config.toml
n_layer = 9
n_experts = 128
d_expert = 96
d_shared_expert = 128
normalize_top_k = true
routed_scale = 2.5
balance_loss = 0.000847
balance_bias = true
router_logit_norm = 2.0
tie_embeddings = "early"
train_tokens = 585700000
steps = 8938
Below are experts of layer 2 (counted from 0) of a mixture-of-experts language model. Rows are named router (the router's row for the expert), up (a neuron's input weights, with its number), down (a neuron's output weights, with its number) and show model dimensions 0-223. Each number is 500 + 40 x the weight over its row's rms, rounded and kept within 0 to 999. Numbers have three digits each.
After each expert's rows: "mostly gets" lists some tokens that are sent to it at least half of the time; "comes before" lists some tokens at least twice as common just after its tokens as in all text. This comes from a sample of Wikipedia text that the model never trained on. Tokens count by the router's weight.

# expert 5
router:543562556423490510460526497447435496545484537534510473456520490480498480560448527535480449507475472499430531489483567561479561416560543490550434508510504547510570479626470532477497425501477522472478510526415499522521490444494512456431537504452572506530479586565491527498448543573493538498543419515504513472518515486471549554537493447457467466544493467456528495504513545567575475494470462487490426502461493490509462433456457490558522515412519511468412479493457505469508463458484565459542459482516497485529498443566512476575512547506427489494575501529521497531482525458516565505551473420423466504484486482510525473517542532433525508564506495420494499499569561494506479490530
up0:475550533453474417463523519614558532455470531502561556510472492540453482546486511469507530549494433446467527509500510562479466507514516529499510501524531446500525513543563393447493524428433536505484550550556522506464527469439533549496446449512445507558492547485497485471503524501472476471554503491497509474530495506477534479535572497504508423510531601475490492499535576525435481525453485498513520519557503456473501587546511516493455555518532498531431463431563483478529543497523409445526435578484511550543562478494548471532437475472469521557540489451479485590555496521483473495463531533423535478528440616486471417510530454546471514493516521534491519500533556482556549515559
down0:538452479608452445499460578532490472525520571550503495538565540496487489375475438421449523477498502548501522434556559515550468514501475523560490557446492570430499453499488475498532502486463432600483488485447588449494569530466529483440498442459464466498493486499438533526507493506484419448453519537498538478526462429532516505469465462496510510494568500494536471464495535440515471443493479530457529493502475503530452469491440508521468463498508529570496539405501453535492521578551511488513509464498444546490502608547471498513493499461569558488454534479493514436510447493507518507460487451465563486507534505527454461485503555530495480508514475489441458552456495408544493566570
mostly gets: "12", "10", "00", "30", "000", "20"
comes before: " |", ".", ",", "–", ")", ";"

# expert 8
router:440497504453486504479462472481472532480517445479490506504529586524569479549487457503462508528495518582505563531438464555435489505490491494462509550577531533454473507489550513497471478528600423453526494496517478542546476474534539535541563499494462530458441481482465564447513465456571457492542513504555516519525528479507474550428512540483461509519448486569470524576429440453505544510478402461468440496517546471429487460559482522486470526481541474478457528489569458600456482537569515511536578517556462527494498445487543464493525477480493446479445562473518551477526554571454516474531582424511509487460548516569450510491537552420513571421509443506469488497507456498549499459514
up0:582501501540529481465505427496503459504478538496511438489529503467509507599551544501570488506526515487513469540524536514502450474487495444526488525451481493522454484476526480511478414486471486498512603449511529536511425519432580502559557488527503518467523447436504499428522539437481482519541544508490518534504437505436425540475455471515517468482579523517536466515405493460543493451464486492487542411481575531482471472530433591491551531569464470524490467528472464475513493460527583579407499524496491440583530530502509531534541469521435485532426464499427567540573479458512519472560466435513524547536453468525441512481508454491522455516442485536489537481469460474494478429562
down0:525506561465485468586513494392493505472525493480567459588526457474559494522536531480480405466524535512511554507475441498527552478466501541575435524500524477564477494435525499534499504486569555478543587499432459568564545471532546474530497516454555469450474551577449557435522472427519563500464476519495470544532457534532503502463466479474465512401527560486467465498436559555518555502447571450540577488479498491501400447459502512442485513464507527518476527556541533537526499473470449474487478450466429475462526513555486565555514504514504485513557482511424457448542488494523501545534532525448508516507501533453438482552486491462544563543537502543510481513471543542456479521472
mostly gets: "ject", "ially", "\".", "vious", "tern", "hern"
comes before: "\n\n", " The", "\n", " In", " He", " It"

# expert 66
router:562541480504486515502496535506469564481485503484446503493468533503506495470445495479541501558527504537469577514494457528532507378553475533494522575509462575494548497563487486506540516425510481496587574514443530515557466470470438511464468526538543509419501550525470498452470500603514524507516546514510577458549502472460530422551497467502542495585464476454459578451480540551535496490516428548458466466540425487498416520449524459541539511512476480503479506461491512496546446471471546478547500444497442494578483487568559501497524519489429531473469416503464440485536486534541561549531547419499439446542519471503477486608461465421561521527542505504507509496483491550504541505533
up0:549541555581533416475463483524517487534549425433492575441428367436507487508475495489473480499536519562532578494465519443522501476518472462511507450518487472556489441471483530489501564539508504534494573492460533496476447500477493573448492468496505491509510551501509529533504509481499462428440515471498462472457486528452491448485397565480540450461436469519523516424526497518479471490517506502474617547488513553477482494544497518459512479548521530477508498501572509505500507456454529429556553416533557527490503431450532567470514549459518521415519498548530472486519451470528473533497560471478455470576557475561502485523498430455602511496458466561545482538561495519523484523542
down0:477558453506502482500532465519461498528505427468462489547491511419548432467484521493533419478447443463536517474439482473454571474492533520447525481466475512474465420544543453463513440547455500578529450561472528546525522502512550477432495422508506526544447496400535458493478555493483509486545494443488491563490424539475512449451603492496472516468516447521574594499441469449445523509461441538528514459488448488484485515511504496490483467472449571482510555484501534461483547550499447547424512502508439456555482466527494519495557439475475567573500543478455587513484520568422506446490512531505537497472478538582533502511564502548497514516561484604553481516535482507492500480486
mostly gets: "°", "ber", "″", "xt", "′", "st"
comes before: " |", ".", ",", "–", "%", ";"

# expert 70
router:488545542513499507458511541502478468457487536573484582473519497529574502510518548460490561556554455512460466460460490473440573536451523511517452479598504567416526545450533459496480426586473469570562521486445468517481489454603458467476568498488469474510452474536461529486443528434506499459519495537553509523547517541425535472489528569500449515489402532546537477522443496470487555495484448482511505550536520451568476491590524467502512526523560466419433527468508521482453430430488546499516505453454432514500502459465546430516472534457527455487443476492528490483527546534476532474485579458496512476533576403490481567503551505490547506548521475521483485507545462476502480509500
up0:484426487488540505507499521482544480470541565458506562506539508503512580523474545500576492403567469425495512476461475520549482513459397494497502525548514550544480479512465507477542497459471504525454515508466559485515514475473516465488508395505567544540483496421516478482503477451494445477512507554530512435493461522499532498504561510540557527531554519537565439548414578450439515476552513530543565522451506504465519519518544442444498457459500468472457429552550514491551475478415509488428530551492479456488522512457459569561465433492554518546500445497482487456582497475519514569558529468516453478460518425480489497486435517402502475447502507512426515465426486555497427455493
down0:481446507542517479492599520531447483500453448521507487561513534483499477548496489506551470411507501552483484444543562545556450554532517572499519517502479558509394486549519441461478504453566486472455461503502534493515516507479475472503491457593575495491519574527497513500497528508598551521522509550539460436525481387534507493508531454499544488513497466416568479506482540542522452547536500505418496488526514517519566525533551548520595517538466502470521472465474556540526494463505395479437460413521528501478528538496484476587475527496495465486431509550442502528468500436548477524541441505557525490463537527464471459475427461457487558520582527516483448516498499502466589487461
mostly gets: " out", " up", " off", " add", " open", " down"
comes before: " ", "ed", " •", "ing", " D", " Born"

# expert 50
router:576569557484511500454562422509524507556493525478455507513499476522531499515504519530448496465471558453511490492564507599457550540503497481556525398480539489537474462523547471481533511530480509499435549454475502512423518487425463504465489420454571459520535531504451526515616533533542466542459507527498486507501438579455539466520531505463452461540539461479444506517486508506518464451438544505498492561424496455482556411534497457521457517521527423451463484518488503501539471517540554480491519420506503480523471519437414515522471600540542515561495576476496531500496526484626448527486448513445543507481464464537540499420504510541487512485475522488537480533480512475532454431427
up0:525501487455564518461509487535463456544526522483460536579539475475559468517499579447511518505481486440502463477484473498487480484482485553531517462492477534514519470475484574484484476582466510502565511445483465477538482453495517465519526428479546469497473417521546477491469455484436519398501463529460529497451433567454403467430484408459550417464499582459538489588517516486477481519477506446512461452528500479455523487474464504504469480437421408594579517453501473573511539441495531523476515457546535493542507470518504546492513509489526471428457442451497526416539585511475558536517506456438490552536484523509538453526462521533531505451583496558545569524509455517503527520525
down0:427500486494578442499480486455500477552498524481493513568507454481438483524518480494522482440485532442448499458481479529574499512506495494482501519442509511500527544548493541491505507497465548474472494480472547516580500448486500567477538448492543479465563461505532509474491520522443550449528590505535587521490522507523455518489502535506463522472503509497510470493497557525530494496520566503482567465502428499471479448464481565537465558536494517480396448516543524496443481481422615479497451404474534490450393540527543505490490522450445499480402508529484509560552504474446506500509509447513568504429487449413478535530468515460522566507445485488478557443545544545485601369549
mostly gets: "015", "010", "006", "008", "021", "016"
comes before: " |", ",", "–", ")", ".", "°"

# expert 79
router:476551588496520459451455503463535548492462528487544471473469540471491558531527495503441564526479508458490497466528498420470509389481552504498494508554583511562534548588501503522496527483566493429471477466452467488479500480534524479480477502477518506445405477510425485462565514488541505478401528487508545563468458491467449411511470438516402496532505476514495554513425479559562556595487560564552504459522497484545472514532564444495481489537520478483510561503491407502532543464465480444529470496462514536463491437497448454526515504512519486468447488532567540523578449490452519488443537571426486468563472452459564523520488480519491525500446568463483534493525525500491460457482
up0:462517480486524488553535547501482522498511459537509460501477499520472576615469536522481518484578504406509500513474525494494453477473473477456518431512557551494547544561492519501523568449522496492479468428488500533502476463484529504539459459543479466492415533513487454470514524493564478494502508504573500506523486497559474410489457517528533505561486510550437489497520517546532462493424531423509504471542502527577535502495478545532501569441485507516470596569475476428498556468424459509540475487591512563436514458436450515541508486545445487484573529414498521489514482499482541512416507470442511568451408512465510471443455582575425492469533467464468488493540593487529468475458
down0:514514485489432484473471507517431579482495590466470518509470565458558469535482488461547436496513527491465564497462534488435510536549532586570463506457480540419531533554469553515522453546546465515482461469587471454535478549485525477534523435595542543536628517524446514530515456586508507483504455505500524483484531488485476451495505548564571490557505556538547494534475496566507518431539544497458442477524440485501433471482514504513515413480535523526509415495500526510464504548518520561497485511499514463503601507518507531450491536488502595519462456469494529487490478534502469482511463461541435524505483560527604461468592468489469534567512480553446493474510484549550501471481
mostly gets: " the", " The", " his", "The", " their", " its"
comes before: " ", "2", " first", "1", " f", " c"

# expert 0
router:493432449419525498519454478477546455484514514506473567495519454548488510500506505576481495488466448506422458424554523528497534490501487475547465517550455524447462532506541495531560451490542487533441483505364486462456515448501438470440550450507512500477490495520448390486518487474509560531509528496448468531510549517505545453526535564478483503477423584522570482495472514492476503522528385516443503518554503523510471508549478534490500512500517525452491506449455527505460460472505502440489476449456512498422490475494557450525531533462448520432415525497531513510500450488557550484574471496479513476535570490492569575509583467390511508517482545501485455502560465444479539466614
up0:510485606464475485492468465492498533470485510449476441501458531483508553538511521523504510565517539492450418527444540541475501509490505477529445530496553510493550497513506490506555503521486509591492485475481494534497407496523563491514523387519529492525484503504548472426564533457521535518461382491533526403445560445461505401492472472506498574589499536469564527492466511433529509520513474465545482471411488506551496433519532463468469524506409526435547500469499527440455457492537512505555459458488498488447473495524512535489458530439527574450503479517465485478533435567452577486544491463521443484448521461541485516428479494556473500455491616478501533440522502482444504547468
down0:464451451525545541523500477487493533501516530451500459533457446510486576530486575513534529521551552540484512504498494585553570557501500456542444499526467464410467550514449510479442499507478457539510457465444479539528530566474541477514480528491466460473433544375536480492574548577529461482448516472432463513492464545495424497541505507479475487510507480497540477504531511502507453482490457521546611488480502467486504462504542470477502557541555434452474547474506473440543512558469481508425581470516488514504519498453519514516538519519500462448616497530427536514447536510462592492560507418452518466509550545447401478494489530514508476508540506552538433542479522492449467408491
mostly gets: "|", "See", " will", "ounced", "uring", " After"
comes before: " ", " S", " D", " P", " \"", " M"

# expert 42
router:529544566493504509537541399501579550543477491486463426518534485432534500488429464493492501539535606473461498490546476583484472536550493543524560456543496480523437499527452526495524505586498542544526533517562512549517507421492519493490501465474576467482488511585526480502469565531499455490501504492493459499540506507509500434481444535429482570596462466422492514521487522523414467451461450510520495537426510521456546504539464510426487483552502528493477503455548599479533505483511455514442483482474501454530579495494521461521454512485503519430502479521432538512513493523425515544430560562463433472510497473474513486419529557482519486554490497436494439472486498395511431510546
up0:524563499562505477518510418503558557532435481466475441546445456486514517490441505521503551473569539477487500484504518541557530533514487524552594442437512566481523502530520480504427537505482543574479522451513509541510488407505572489538548475519556489488474475512450532471478515509497489554522459485528587589461506505533453499440529464441439608544434500470489554546490509471397430466437471620502492485481524444464517507522437440472487501600497484491501568502497531524490475525523491477501532472494533489528497504493572411536430484495468520493452473486463450457433424502490522465473552484476514479512484450504482480504513474497537473522508499477415548514459474524489431510594
down0:552502553516504538418484402459532432597507529500496353514503514439465459474544548490505550455531486478507572543477524470515505539556548473533431533456454507410406547515492532473477571516602517561522519483461481477474516530554496445501488492515490456499506476557510531487471527490538466466505517469520492484514446451514562524433493464504510479502560476561523543499555489472522469484518449507474492467428501544464494461527527491493421496518570542417508477520552507431458461504478495569483467528543485473421494516581551458499469557503569499503508524456475494506521531460538518482557451559496468558478546494546465500560550526486484500583461551413508478419511513483488530534515
mostly gets: "ville", "ington", "ford", "son", "ney", "ton"
comes before: " |", ",", " (", ")", " and", "'"

# expert 77
router:473445602559479509494508515508484437471477603489517502476485431544509508544487477583490445518509475486507496443505554487549511502569526486468520604536497452510490575479470522484477522549492511510479526532519432466494592542492421585457475509526456505473466519488550550434516482554490497494539431522467553487500553476555484535525597611496538507502573539506437513542468492535465519531505470592492486520505510462448504505510568467475511422586522500503485513463521483421482510574475537485520479422555493554470543579596593514460458590449518495492507545544441448476507511566504541524492481523466490522509454486501485540478505471507535476527496520490470528504531553497475563482468
up0:496545579473493547551496568519500516497470439489550449523499467432436610484421541503562459479563495529518449476482549485523522464511497459454520482512535509427553537479444478506511512516432442498600536505524464483463524513548445483500440460541521446556439544482539547524572428539494533501494459560503540403511488540523464555460510524540481519558538508531499498574482502559518481532575466513518512530463530505492502551506555530453468503548489527457546455497535554410516504446417537557478538434538505518500522467524507508468487553500538470507559539517475473509464525447486498568452464558491429530459441377483482430540545494464506559478484510521502507534499482492507449566545
down0:578515521446537514550564536477513526563509580537512543492485496519529475500520440459445562536478486551529541440529528515479499549452516484491508497525473459532531524499515468459576499544447445602461545569461503498510530453553478503489446494525444565532588423510458475504526514542510545470450579517501485520497507542579470484486497544490447480466445487508463592528489517507494509552557518405525485461425511519507515582424488513558538502455548443468502412533496562457498554473501534431526495515494538500549502476463472501471500527548473570433536530504507480499473466483429521493528556605566443460527461434535511486503566531476499471492473548445451489525578500487524452483432
mostly gets: "s", "oung", "usiness", " Will", " August", " USA"
comes before: " |", "0", "1", "2", "3", "4"